Experts of a small language model: width 96, a shared expert of 64 neurons.
Below are experts of layer 2 (counted from 0) of a mixture-of-experts language model. Rows are named router (the router's row for the expert), down (a neuron's output weights, with its number) and show model dimensions 0-95. Each number is 500 + 40 x the weight over its row's rms, rounded and kept within 0 to 999. Numbers have three digits each.
After each expert's rows: a language model's description of what the expert responds to. This comes from a sample of Wikipedia text that the model never trained on.

# expert 41
router:496537457514518462502432407483533494556520559431502502468509513511480476566506498519594502502478446454487500532570455472512515468488572619539526537478499513516505546476566502517435392499530419508519525469538486600494495533488480499509491535466525546570535510533504483491502458445485458482
down0:480496543546429485481531558486537431523464463481492511513467515515457459484480459453466514511505510505481589482520470498507396470504518466545486612486512599516503542525443557521450438454530443467491573517491437561480584490527517546472534490531481534490461549484511547500578535554500532511
down1:500463483507562469476505550543493597566514525491484506481506531527472520528444478515478458438531562506551464513462520530458487479448495497453542547483525507509472515478471496454637618506478462568549556460561513477480484474507509501509478511495491463585507517509521455486574581558543550493
down2:447545452548550437544472494522544471573497505515455471460507499598479491461517512453515514452518473446528540499558576485559537515490468476541489498469474431492564511396512530486469500486437474492473531515464475445453523533506492519406518455522476444535536516423462510403503500502469567506
down3:425501537500494455506516479437434470520529517499535529553439479440483454575540464522444554458541542492523559543510468434469525454502462592473503509531485472515478529464422506502549437504527520426610529443528521544505521536448552439551530483501500525522446448466493494552475473468476515489
down4:559486439532538509544524460560481462484494457470527444488494518482486493454438512475537498485458538480467499412530483477522630374497500477511529528538487481498510472542556487511500424533519439541508457496536484509478483482457499520410412511451543499458500452436483485473445447444467514472
down5:561522515468493511474419434422478495524488480434499436461463500472480513494502538577453512571438521517525555528542486569482480551540588522493488464561535488439451515489442560495503509511487456421510471517478445509533464502496417459529572443548487514479442473537497454491494571540492467498
down6:463470498506456536572511510539440532523488506490620497594550542521475459520470520450566481531564498514488536442539557453574427508510443542526490530533464481528459513527469505514423508548523478544451517530569540477472517487534517483484453542546484444509489417469433527493460497479464452535
Description: Capital B and syllables like ay, ak, ab, am inside names and Thai or Asian words, such as F-ay-etteville, M-ay, Yamakawa.

# expert 5
router:489520482542493514498494454466538571484551552525506547505504555612457550489437583525484527463507432453542440476471521450453545427473557492517419513460513522583508472519533494464533538527494446481480545520496522492550590438524497447468509485532511522485515514541507467533528470478451413540
down0:513517497480549503585478531527456502502440490548583445478527491503534505459552516466509489479545481482505508496449537523527468538546523504515439507525476533488455510481519548497443584466529464518469467542447545471447434471457522575497599600499487552599528459585513500493507480430460495522
down1:497505554452502509428525518573478393479509527474491496540466420504535366552475476438463509525521490529528566473432512476515546523473557543513522517516522494499493528503495373464489501492484530526453394467484434522535488509486504528515501460508493467501456432505478462484462449477498551484
down2:464525520511535537634502520488507522475504478491588508531512467495617481463470514462503450510542476542568530518457499501457489474511500530502477456519470496499513503508456493480488502529581535495552503509542444505539504443464518423544453397388505483540447467493446472470543493462528546554
down3:430501472463562405547447525419455511442559537576539500528578481529446491544516546554467595491489536498488503463481550464500489543466563498426526511534507529543513492514500558578509507482525464473482517443512516487502559511511558421543527466421477521489482473509515486481553523467473461481
down4:463509488576486563451498526567492549426489455491503392486500508511444457475522451565448549460576510422509497413545518490504482485447469479495519447508494493499482498484557503403489504435492470468493549481517473482518463589494498513459465495488510519583511475525526577539507537431468518539
down5:456423518524474484474541547466483507544489547462456553560521466500501487518560535528521463579555445476551533560487446539448501449535501507521535481510514458509467444498535540448501474536502602497558532555407408531544527478455507463508526422533531572501426516464497515473486487526529511535
down6:505490419439475521511455504391541553494482495472509429461504431581540505516490490570514521521477515425538518539499540423459489471514475494506537571490497502552499400406472500491579540494494543515537545509520513489564494469503549475505475542461545484536467456506457555502501509519524409502
Description: Prepositions tying a noun or participle to a following phrase, especially of, by, with, after passives and known: known by, hired by, remains of.

# expert 43
router:501494434505490480512611541454496508484517566466523484516508488585478518431591484523579537529515504511505481541477502517444493489516468496506548450542528472471563513515497577567507490500527493517465415545523600514492528457443494454537425505458494500594511543549556505487493468459463453533
down0:528515502487481572503409594466511496459501494530457496498469495474530523547453453465546530539482560514509540504535466449585501534539593525514518507493537498493449562442499515493525463433445463453567427578534485503447463448527450510502507501580491492521482484439448577494502493571514518503
down1:509471463502444509371503469480495490478491462521481555540531571512506588458463515486461541567487501507488486518550494457539520475538548497482462497511510542512475424450526495494491443506538535470449434569403454477508496533519477501557548501417465447523532513541484456448552439421494463468
down2:414531406536489466509465501473522487477451550498479563517498406453497501554546460501451521496526544486541496508501510525491521420549542505505500494487510529471535506550455546545513453466470539470513470570511520591520474426555516514500567529542457525583473550468433504478437452553557519548
down3:527568491487465503575540459507530505445516464510502486448531522454476467515471505539515452537514458562518535430495415510439540519536583472493486475558583516490497502432489500539458512459575411479513520486474532437481513509558598504469509477486477477575544525469510523544420431529480481520
down4:491568440446462519428440498490469496561524481471487463485446537505547462501596497576577534527517576515512448461514531525514504511443520510436437502480463529517531466512443581455448463497546562533507495472498487503498476581546483473539564483537506507408435505479529480490470474528492511565
down5:464583510482496530513487500456469462505501512529521527490506558370467530444482518446484428541486500530492449558518440551463474515466452483542477506475494424563537514494583513489506554511580618454491538529507528466513516482455480489476458513485476528441458426490507509505438558554516466513
down6:510448479526539498472481465489492508498473473531473464506464546455486442507494576589468579449500472542477463451546486403562509537548530432488475585567564433522501462499564515466507478442454571533520481496435479522476465558563430483493558451531549500455475533500536499497499491522494494469
Description: Table cell bars following a number or name inside a row, as in "| 2 | Win", "| 786230 | 2015", "Macaw |".

# expert 56
router:506539482576454529441588483557569529519552478498466477490536545478485543516540472517547513454523516482475491505523492468534499494495477488462486539411474542511540529543543546523530471502478451483536400594482501475495486527433437499537481523498503496451598498555607467462496492452452566483
down0:440516499468478502515550408561589467510506448490419458451534473527474502537551522509464485510506513583512507454463489483477489532514490473508542490448460572489431498482456448544532496519555448440489537549478604511499521478536453526530528479462512497544519449552540527460566477544406488455
down1:443415596464536552478486503436544437461480523482493539452492531520510488446443472500543437463478536472532502500449520479463538594510510491538429488578529432491464489459501521500534505457560540456548488470527539462561524557461475519462532445450495501524484520526491504484539540399482460457
down2:424458486555505519474432456534503459510474542480427428527511440523539491484550526495389491478457525490498475483528508503490527425496486478470482437404509462533517543500440453488469485471476486459532463548537459460503501439450503439498561511491571449497446494491529524526486603485564558484
down3:507456552447461461445496467542514547534513553466546551468467398529550477528412555503509508542525501505571500528516561447525537590508452512551533497464551512528447561558466500481509519521485463537481461460462486481507468458565559470430469517544459504524495582523514577517505551522530518494
down4:521553539499474524542485422501429578426528521529500421444525426484445510426473515466509453483472543507528526453495537516511449501494435473488528578471528501475500540455500475582547542504483485498524465441442572550504462443517465493475527514488476439550572485484480493525482579434468531516
down5:498556521461461442467495431509519484572524490526556499557465476464519466454478460572453551457559576447555560539486458507476553458485521503485439464432514403519524521521494542529535484403512539531494477506537516521492491484512482455465497418509552532547426502505513519510466569438545522513
down6:552483529520434478517563496506538518576467514483481513509450538549553503463551465531514536527582596453501529465478447471505464504464440431496484449477462475463502501532435482514548501511432511499471446509486507482545517561472521473543497384565597499491491437451521496459468477502425509500
Description: Space-prefixed capital first pieces of proper names and acronyms after pipes or commas, e.g. UFC, U.S., Kuznetsova, Shaanxi, May.

# expert 18
router:532470484530527471507477540455539463511509520557512531472509505511533508543522489506468471541527525494516436492545490491373531415531486545493500517455560465546520548516508487517476403495413452518482532474446547479488545471475444604480465452581431493530515585564541510469504493498525448468
down0:474503507483511456454486616469510429447529544518434506538547512477523501549476527496456532438455494488529552480470485470432478515465519547493511461508482442432463603539547474470579497547578523494481498513544475479433464467548501546500476448549475518440509488501425471505575480537533526452
down1:587561539452457474462468510499475513566500468573542504533492533444464503552479504493508518517474542519535532481512550479542466549564462511515519588512469422478491431502536502571496539518527474462537570453564564470451548519484457515488555491512473427417454507513502504468476482481571575460
down2:424471527534415471531537485470450442530567491526444528472432505552513467480433466478463512493469464507506575523437491468536489588501485558541463544443516513525474528484472415501565467516450461451536498492466510479502446509517524453519538551502446495469457600557486559509443530489456476503
down3:495495439484504459514509465537483435460517517521452465531518505514476459488556536556461522530481442572505511565427480449480482526438521493555502500502464579524458562489533487500513468568476521512495566502402530427561425545495513493525562430455477495493444446589537505505532488453569491519
down4:552475465485451510477438551497499541476538494486524446476467461416522522550488487490398555505475562517524520479510518501561529588520484509534529499448509484441498457456509543493540509419492521489459547453529451485611483414544409524512563487552514543498483496495476535517484507412510525465
down5:477479538577520520470512499409532591526451490496503493526432501495510562560514463437519480457574521555468460523500567496545497488530515463546433556569539531552554489471490457563535487484544515483524446528556532491460538485463479508477567548554573461423436509489506518455513534488489534521
down6:517477524381470506600497476476506543503521502548529454489551530492520452546470510499478459504506525434519452528579495537464575437551443454482537515559462450444559515504497546507479566533452486471542474508467537471530449476473518497493523446505557484521487428494531489460486529502502541622
Description: Word-final suffixes, mostly -s and -es, on plural nouns and present-tense verbs like starts, appears, joins, parents.

# expert 47
router:519538526420497454496552464471493528523423549480486510457560464526534459473457559529566526478493460464377502566487526492410519532519586536481500536530498506481536440545462479433478540502435439484524428547499487532514511517465469498494500517494481484541502538574483522573497564475552521472
down0:556472554532523495505481496472386570520521473485492552451442513400505439500530493502601545582526528413524487408484466519467497508490465481519515542508531518509597458560491449458500530516472496504533511509515550488567464514539564504487521469499494493460483502514440494538438443509451500506
down1:531548533441584498520462515431511556471504555513552476497521464541548497483471531488521528522496560525498456464488546434555495516459484536472516505478506450435511536452491502441534486550475411436562447502507501512384534511465512496524464508568518435437541480556503504468497574467511415476
down2:476463533558474412529491500505466486488474485493464471621529497456521520453486496527540524534496527532489468558452600549516472562528463505533456520522458541496458422513494469451521525560583424528485498506481504472534461556475528432524509475491576482542449430526462508566512577510479477491
down3:470492551505497471586477515512470484563552479493474476541510430501530516471495519541499491528497438393471516500392525555499492548521551433480447505516496478443584496530473474461560541482447496523582427496478512453497448486536513548526474485530524530495493450511495476429562456481472561419
down4:497519455456562490515430458487477476486477578495528483486527531510538442505521544515459543555587469520548472434592499471532525500507525460467523496513464590521515503423484662518478539425545526505513541467506465475448453557453534491471520485534493464505514505480477496490534490456481531549
down5:380505457512527553529516549442507524450482500553527457502469468570466508484428498549487516484463488547519528522455513492449517550478504499497519498473429582522560556520540518562447464495476552500517532474442537496513614555450471453443510515486527443443497462536519506429542515496472547464
down6:530481408526432533587505498531516467456480501408478401507496574420495443482410521489511509517495451541503528571529416504525530499502482516509524509546549485485516547518471504447554511446534483484504538562514518442461503570487543507485513477401519524514520467500515561555523501548502534522
Description: Colons, semicolons, dashes and table pipes separating labels from values in infoboxes, references and lists, such as IATA:, OCLC:, times 5:34.

# expert 59
router:503458492528415479494477447442474520521515451513420532454497527505476553462428550512580546493458517544547465495555518470574496450507516509522410431429568479512498473495490511515505446504412495484525518449590524547504556533485521508474452518506492525536520557438505527469461456537498517577
down0:539549471481514530545496488482463556488496489560476463406506412473478451486530518506518561500483444486517488501567481416526508490519485519478468534528454435492583504499530527488503539548530438499515494558532545474472495483494565450451524409507480559551559466478443608448570455508488538502
down1:528477418559511486523515549571501445520449480526421455544447547487475548512477482544486546449437567463538492403514501478481459515500490542516434509478495500513534553466532483445431507555520460580585521551472484510530462550524478476553530504465480504457492514563486512425473494574514510541
down2:473575475550479528519479568479490490445499503463534553537510549524552443513532437500526535493527447460494451499467426439467544550466431493543500547537530527554507510578496486526479492529535455516526502533488587440367523508471473507427466458440506469494486532488530518509571546495546519537
down3:519542563492461492488526414531483434511509509559540442438532572497589479451515535474437562490485483484514436484486476460525512514496534522476508492582463535530538515435532520405483472475499537435489478515497496506483454490540594483507433511495479508595452459432537563501483522507492452449
down4:477477515524497420467533486574473566444509539554529483532492475494448501526534459467513504504469471542521512514549564450544480567455476407509528494526549524488548450481517481455446485576557528508479469461565482513552471538497567494558505534461491518572450467556506398467541422461499522481
down5:510545617470512490593504532500533531640577524479512456498466491537538453547530531456491469521511479527460503532431598455472496543436550492542561484503501467491447519513468509519515438493565523494446467505514462442484475489473506520489512466495495477526484458478466424513499504525523419535
down6:504476527439540463489537526475558518579442547511541527460428522549446521537470462482570474467528486490602470528516514524516469572561453522531547504462396465453460482473493487529466529512500558544486508515500453503508458395499504408463531494546503510546477593478522500512475501483503464533
Description: Final or middle pieces completing a word after its stem, such as rec-over-ed, sc-out, attach-ment, correspond-ence, plus year and season.

# expert 23
router:507500460496456597510500436470538479529548509523479533456490467469517459476417516467502544490445497575502427533524471514504453415511532544574527489449535469480452528491515560559482491487556457496542569472565491500510518497445423589472494536485484541500500577509463499481499537424543435522
down0:520439508498523473388509524511504548531531531544487446454482507453537483454475455587557550538527423508524484486530537494546478547508559461472513608492525502431503485524541548467514507557509566526522495489592515496427550531499514585493535540508474515532522484518529562514482436506451539535
down1:472505466560483545459481565498458486474473408498461485462496550467444485434524549480537441483520523490463460465463437570529469475522510448542560489472547515529519468499457478531471487429491547478506531438555512511392461509494462495570511514523575513507507555448418473560456473553490528553
down2:483523484479464501551482509528541522481526482576511480589521514502513481542471504535456468538438495463493432462500522466590486475501436435443571519571493498574531487571469529502572519482528415585467489489523531544512445453448504457413513497433546497520486485550464513536479502471521501566
down3:474479463465540455421517537482504480480529480502472500560503565526501411448498475467460479561503544393474587546554479540538502528538428454510442497493585474411531493527507547516502507458479473437509529436517486498548582478530567491483438494510453475441484507469464524494502485520471507548
down4:569544578545503505559477565489541459467504514504566524557498537399522539513473493449514400496442494558499482477480535514450509455507518454508490382450398529486487490446499461461434424495517536514514498502509505506456516515481534511507472529451494460495484467471533491462492586484563518474
down5:425460543420520455499547518455496480468520526450472552535496529527543478518496454534452554528580473519546488448489527461476483554522524594514517459446587544490435469498499528521575511502467518464478485457532577526472484574527536533533523539545526470501459436537590544501507504479513427523
down6:441545538533480476562466548464464532535479523513533479485462417439520548502459473425477512504486459548516522493496525517496461408517386531511528511532461451517543503523483496473534531591514504454557547488464470528496465479482542403519537514561558477499512472485484453443454532538447554428
Description: Short vowel-consonant syllables inside proper names and words, often after a capital letter, such as Le-op-old, Bl-ack-pool, neg-ot-iating.

# expert 49
router:551465542431518602531586541513522517490473531491481532503510497492572593547426485499519458454478453542543427521533484553497514487450541517518501464530528449519493533491509470548519517495394460495504524563456539483532539524584518499486547553528442541527528535526494433530475460529523546451
down0:509515558515509467410581516471466518497565459500451489476442467502474482508516463531511524494544521495518444453551546496526440587499457503490580566479491517567514478470437512527595485471532484493507562462537567540519478479547483463450573547529527576430519576469482450500529503507537485504
down1:458529482458493573564513518464441488457511603462441518431490575485536505537459522535499579508492447532551512567514559491481464509499435532504535491505501434486491476494502478450478486439497474503488451492480467524477495559503512496527553478515535434588413533423533428488499492518435487563
down2:476479459487553478487407454528551577552515505499556473521533529450486494539489459532480517531545541500490591474444502487447518509418495528504512497467509490499518488561465522446543526544528524498492415475503496483488453423431527431504507503551582506501437551445503614494459470515450512455
down3:546440469518469483490477484464488464472491448482479468524496448491559464481444504512496454494552538518460537469522534532491491469502484392498451477521539546519567460499476566505490445535387477502534498558412513464535535588450534519528494525494467447449442535495547448441518454448510496412
down4:404590540559528603522528554486552519477450570489488551484492560498492481420553535523527466541542563514513520459462480490488526497494593445513506503515457502505518484410524516533489506489525536542515531499583575398518519491478495527550507538526498526456485511499492513515508574459481465493
down5:474532492497426499512470471497499476469494585519505504398469526560543433511529578456482557472505464476524499550476495396475501476514509439575359515532484459456474500439464487486492547498510517525529515454474498508492507425574553449469491490454489521512507478491484584488509506539509565494
down6:516438475479460557533514494558461481427463451404485495438457531494485476555560510535509506487572460459508544489526512552515520544522467505469504503538480461541492475458585535481449528505525509492517547468553500533561495456551543449481539487445455431422448555528450449511494476570502435439
Description: Function words after verbs or nouns, chiefly to, for, of, plus not, can, would, as in "aims to", "ordered to", "opened for".

# expert 48
router:527531517465509458523527539526495490529561520534509482450490472570574451539496571512513496491406564544536531532525482519528485466509493515434531521450515519494397513540594507484490493486441530418481467559451551517541526478521442512460549444492465559457499523540482473600515452477511470559
down0:496503509505454504411542518559464471525493532516492412449531540534435456506470534569471565521584470461530530446477463497472547523535513451544482459479470536504457488515445485495490500441537495542457529570508529430514492542578456527509509592429468411494451525523458448537501535499494536497
down1:533538548515497391509521485475522491396444491514531558457528471498517440574455412542485473535481513508479510537564500459489466576457458510441532488506470519515468553470473481520541495570387527514478487480599480473553430461486472485485530533493544522463524465530534536475511468511463516531
down2:469432520490459486478514545480481500582479563488553485522451522578446535541511500437487548444525511517471524503477564516582556460503472445503504469465412459507588492452532522506482533485571526496555572532458511476499497516562486422476535544535575475466551525461519438495527536490439487505
down3:477521454466616497535412463515505447530488512478526513511367554489555489514497547507478420586484559458494586515396518477474545429476550505478478553537492502462555493529491503522474550523503507518548531511456517458482505538495480458478490470516431545493449453493532516517476505522507475519
down4:525472502455486493478532491475458500569490452513451531501476515467518484516516439509465505487403482520507471533414522576458470539503526473500465461580410498460549528519542462542513576493403496458496486509503527569591491506564546486531470477508533508472374508543515435491517509557504488512
down5:531500414525501433428556498418482483517513545548524524527500471533486536564422471484503468513445552565524522506564523478498477508450446465551471443504534341573451551487466481522463553501508509455505488536519480449529463531518518537523547462463452539465495535493494473538501504492471463504
down6:476509449485491480463455447498509509474491535522604500536562542469505530489564467498463553519524521459523476447563520573499515503489467459589476514444460518503515479404549490472513478567472526507546525533428478470525595506513509472425566469492536507512504464541553490505550435430418505479
Description: Determiners before a noun phrase, mainly a, an, his, its, their, 's, as in until his death, was an American.

# expert 2
router:514507523407502477491602478426507590558495528499460547449500484582500504490526504496492512486515422476519516526494494489423466491465536504505507413543507399461505511548439512500474434457459510480512506494558516516586493423482385503509559510472499503518500506529535483547499544481510464534
down0:515579500516527531521495494438545467574455590523549472478500501469496408461556497470415468506517524506521494527559505513503454493533485527497516548511531487355551531538455503502529540476484509474567563458486527508450469462534487492490526517455442463531444482434436514538543502514420528503
down1:493484510522392450484507473451530458537474476540517452489533479536547474593558479512532476475504519479476460525480536505438428526473559524504517466532489492482507528533600533485484506618413551567464450523592474524543472510463507485503509507510506543466555472535505554547493556544517478541
down2:444509505484464518522496445485526499446533500495475508513503464535511544523474565503423469445502569552477438499504553524438507581520599470515525450524474527467483496468485449468521535486501453492555482479490516476466428581517528444550534501442581378473546481499513501490562495493443516427
down3:453519408568458508494534474551509470457478473504510538501548521471461549490478448553556455492541458511537514405565473452479529486536462505388488479525459494530515456524452495451466510574533466559483507503552462525447471463468488450517471439494543478495431475545385481531515480520469489500
down4:504470478519453517526473430491486535460484499545519526524513450574477519583509474477497495503480549574442546505385507526522550478555486576475495467529498470399525537480565441494483464643522511485494447486489459507469496519508588479523455515461502479479481504537538566505497487481456469467
down5:531498516468530522455457392459466486515414487486450514470495467554552488481572504513454480486520559466521557542551477447486473573441468532451549510418481471588472501517439509536569456523550489520487479488500478517488488461518518509467495461536586520508397455522420483494511501497543537519
down6:512520478534519482462446508490511394452462575564443468473511514553549526559425512481478481558521457580530473484472501470476481519496546456485514474472533596522563497491479515463433570505513481448510480507418487431501526516510526443458492553497478501575450478570496509540523475429510490442
Description: Pipe separators, colons, semicolons and dashes in tables and album infoboxes, e.g. | in wikitables, Genre:, —; in chart columns.

# expert 37
router:566524443482529504494582505471496514490452533474518504526497530566547527494469557457489483430489457566504456521473485519427492446478485551515526518410497455471494476502514575463479435484489445483404453447472486546514537455442484475548477539498466630548510487420505515532505519514498534546
down0:496544476469493447621507502515439456452507463528463465547516536425506484426475494443465533501484479480526539499493558439495507546477431491495566511559434486491505511493533545447445543517527541461477492515498474555442431566512405517572511508493482494487447491558500543512581470492450475528
down1:537467526467560459509502495550422508444562475510522503459461438464440501468487498439469453507573513442498578525476465444454541469457567514518498465499470455504479467513471504501498481544478519507497511537469520524503552481510477491491506498372510496458434399511447438495480528523494590590
down2:512505479436507490536521454530457568528475513438516503525462562494524439537485497510482557499565450547538423490508489579512456464526427491465554528470440494498567482443551524452503477539570467526579542474474504473428448589483455499514481517476502489567474461503473419473475494491507568453
down3:505482485521489495500569487519448552467544585480512475494466525529513467481516460485525530506502490528538512463505524469497465528561467476518504472498547454490557544499597494450461509455462413512468502520456554460560471495531492582474499587536407506487604400486547484448573442481509500489
down4:477546552415447447494461501496566606568470419472488535525485470450506542449514491442514425521485481525469506438520479531516512460443455567469489493491452525501536513486459516518482473580478543502502475513472448481487465434431541520377476515477499496513448536497487495426512502513453458490
down5:530475552527518501536495535520470507484547533575481575497435485486514439533498544502514533495464472471497515454513478473543533481498595429478465435518569521515525476542472509438433449490539487565508531590449539564507482477532493391454481477526491513505478542475475543404569527486562510477
down6:503451570586459510524566491482600450541489472533533576490489470485517531415489500459449437511553533493565485547463482472487505524497451509523442507486515538468559517534475525508547528526530494462553482535507511506537532453556495490546455389520572528514507557497418502421519530492506536481
Description: First token on a new line, mostly the opening table bar or list dash, also semicolon line ends and headings like "The following".

# expert 55
router:520581474469517509488497496417488492531456520494499511375512470531499476432452466524511499452425482531527447622534500490489461452440520505519493513488543502517465501587530552525525494506488520419521528422512517562516532526538488492473524456541534503479515535555564544545497527572511487577
down0:520548496570494557410478443464419447554518510491518531496495483537553462486539503544508446545507466449497460522476476527465519501516525510472464409492430501530462439473517573456515506508526535536500452445511544499434485464514599518414447539417508521521446515495495535546511492509443464447
down1:481446517510508554576537474498459442416478522463505522522580467527479479491522497514485478513417482371520514475492499518466461467476489492485483483526488484429450563528474447464472446497426429535551550557476487552495479522475488392511454471479546502506507487585458454486436503467515495517
down2:468491513537517501558584517473462594531494598471493472500566470493502476521394486461438565460535481492529506547533498477542499574405492486464505494524548475514445508399539526447558462510483545467483509573493480540522556474515536531542525537516521456521550520503508530543570482485515498495
down3:417480574481464516454514584502456516475458500478559507451474391468522485524534450525424487494488521497500545531485553566464485510453467480533526511522590437468441581452454509495563492525549527454464533508445454490595535471522502499442501526542517533468534513501519508437519513496550528527
down4:483479516524518508578498554515500478542477525475511436504499503492431509483420506552506500553569546590493542548448520528534565519506522454455515436508463559445526422508519456496467513493466554542501500561462426498440445462447454532423481457530533562503463458456518464505494535513525475418
down5:502521590459468469464497517490514483571483484454465429475487504506493500479534447500486506485415453472569467511568472513474543454596478462447487476573517526477476566438430518534532465461438530445489460514544530498517549504556519478541492496541526514453471575553435539542516507477454418477
down6:509515497467580530460498500491466471522499476554484537530541499523499485564499535505524452427551430506526565467532479598455569479474469525516489467529458571504402483502516557506515516465513488483531541482477484502496421427552456530558491494602452493513430483500422522540416494530530511502
Description: Adjectives after the, a or his, like first, second, new, own, main, former, as in "for the first time", "a second group".

# expert 45
router:520511524525493480534495525441470478542552538496479466417508491559478502519506526436513541522521398552467529567528503479468531480483540544544440452498609544601538548571473469530512431522524545477504475504476575493456495505570499507527404462552486511536499554532538508494476490465528464524
down0:493452599497472552448527484527498472565491472507460497496444508488502537441485490495424543509537481581472534445496460505488537525456527524489367527464499435476488463469455537483483552524510528492511521492564492495493476465494464525564591506521441489471608451531475547475539438538481462534
down1:563457477488498425512490483542494480491542465473545557584519570389468512512464518525473459462451585482465524485516435470458492451564550486547438514477543564516480523490456544462490429535449506459511516488492433491497515512525520489505471508467458476540477490505510492537474429448436593558
down2:426485508605499495472440460567512455465493487463415468510446444467451525432494498539492452485533497493429545498468548519548468522475520454513502450538491521560495457524493550435512520504571456522456496542513537522463500518471541539459508521523508635501492540581467547504503483509474489433
down3:485468521566451475579573513411440539536475497529429443533444537474437524459489446532523495486509469571547470506535469567522485542522514460529487451523505548458512558481511495521590470564504524465516446499524455447470468491511532559586491491478558526514471537516553535523500412498520521511
down4:522489481548547542468560549537442472511474508428536492509449453483517562472432520547551521413452554519546485464482492526610544520503546511445542532510455446462489506498537469476523455479477527495410481548482532457464484549528461501454500474569478548513546492417542473499527579533533492487
down5:549557545531496491499496491521536522453499558464491466468511509427523486472486405560579479520501417481512571469483389503536541572495579518513524492514513481466554520468518524536494485475505542484509473477489536518480506496523513494470536518484487414522504510557540501578438402475444575431
down6:545531497463422448546513509410549487456473509463489493518420517493509489542499519460482526473515581516502535505469501510532464547496472482479495591546510480460516473602481478526460502540472537532498485467480589517466597426470444482497544432518509504436478517515535570430435526533507526552
Description: Verb suffix pieces -ed, -ated, -ized, -ing completing past participles and gerunds, e.g. origin-ated, excav-ated, comp-osed, prevent-ing.

# expert 22
router:532470521440490484490483553466510473599514589546427577435483502531529487507518517523512518513471458477497467525589524519458559447499504540544514443418525521499520474474490507522540458520476520449506474461549560531536571520508461509483521460492505491641493525551546505542471501484558518565
down0:413490553558438469483484594539530566528544514454517470502529442517498531472510524551423452430523463484562492421513559529534496526455578493451549493524488483555461491500487439547578528499581544492477524546458469482494493522500522537516509523462482506464471501435522459490584486543490467468
down1:513559508473549451531459535466481445497478487431520466477444470517498432517522511578464484470583567473475452553523531501572470595476489507499420602492549545471516540446465519484464493492447472483472503430499473418478507467522555500466464556541540503483498505506423520504581507516499502496
down2:500484454608465496504497506522500519484545469506539488526457522522489460473500526496431467552515490426549516528558544504451502446463518402492433566484607492424547537478438547475494506478415517433488516544486529561515527529486513482575495487532447454525477529451468546518511494453500570507
down3:541548482546468508460583519530536525470504475543511403505529535523442486389586489553502504507408481509490552546446464525475488504453550506472472439539596483495493443504454455506530444468574536548451471499487557500490474511548546527514459534505466465494539514477486450536489477537474535453
down4:468527484490465507487480507476523562551508470499420471539452509505572506529477453545553530419554570540547531493501488513503506523502521510507480482519459497428513488506516448558503442594476551415465507487516462529496408516514448481447514491537545446569481478455547637494530483528485537496
down5:462449550509451478408527451488451482510459570497470493524607473504470468501407534532469476451571456520493520445524503539532468450537536547564410479568512501513428526436491532541548453493515497489466531448479521458543442545488428490472517523489544537511460515538490458548518498512481465490
down6:469522477506525478508503454438539433551528495443480509445589490519497513521434546431461479495526518509589528434564520521519491584561460551516516479491469516486499483453518548510516496545551544434468537501475555523492512530474447478499455587545451425510453468520477582507458422507483525458
Description: Word endings like ight, ade, ive, ality, and frequent nouns such as life, game, career, time; notably height in Listed height: and yd.

# expert 39
router:513494523434532567465584531477490529501488510438513491467472566547542472505499517491553549482533426479509487490478511494506484491509459562443511556454614515569520468505524504559497555508414532492461523535491613522498469522488500520492460557533467557507541502532515419528472538524561455572
down0:425558512381485442523510496535431504559439445440515549478451476516462515469517524561421519505507517503497516494457474460472490534515383503473466458518459471432487530518462517475538494522528433436524503470572513491533490556552465499530508566553484534576480479498468543511531490485530513451
down1:541487498542517493559503565497495502488436507564475431568491467485487493486495499522520575454515535482521575447579451425480504539480454544510485529465525497491451561588519419491487498526554495483460591543502596578432510504481585533535518469547496487471518476473536493451492504502481473533
down2:527532460506468465462454537418482506491464481499448536484446505446565511479455455490556507546502500443513474490509470519601558488536450497555604554485498609515489532519449504554482469454476518557488525482473565528488489489557459520487460534546467507443550454570494526517530474506589528518
down3:531457442469497420390493503512443465536520600482460551479491455536517511530509491530511515560472498537460444499514527507591485485521473446493472476521471553557505514522470489641477544501514502521524500461535504493583549550482542482554530458535549496503474404452521461482510474488484520492
down4:478496486467492561439567505485414409455505508486527496450510457490494538488432528499452476485589473521505584551507565478485598537488536521461472477528545487472394507512488486473548479480515528489542509463437469482528522523534463465425538432513509580498487477497461512562564550472483510519
down5:524559464503461449475498552523559509538385549496451484487497553496521542532502564500548582496526448524509471590568487470464536489470546452520426470530455501541477530475475567430511441464531483506468517487526520485505572558530480487452521456408486541471477540510479495452535521544514472443
down6:522499506462547496401529540514507539556544531461433491473435456431536513499513464532537500445496524465512526487578478564437428528452482611513561512489465487499526467489483570475563525473449508470479492524560532520530492511467524441487571586446554541473477482495464499540516517555531465492
Description: Prepositions like in, at, for, over, during, near after verbs or clauses, e.g. win at Reading, in letters.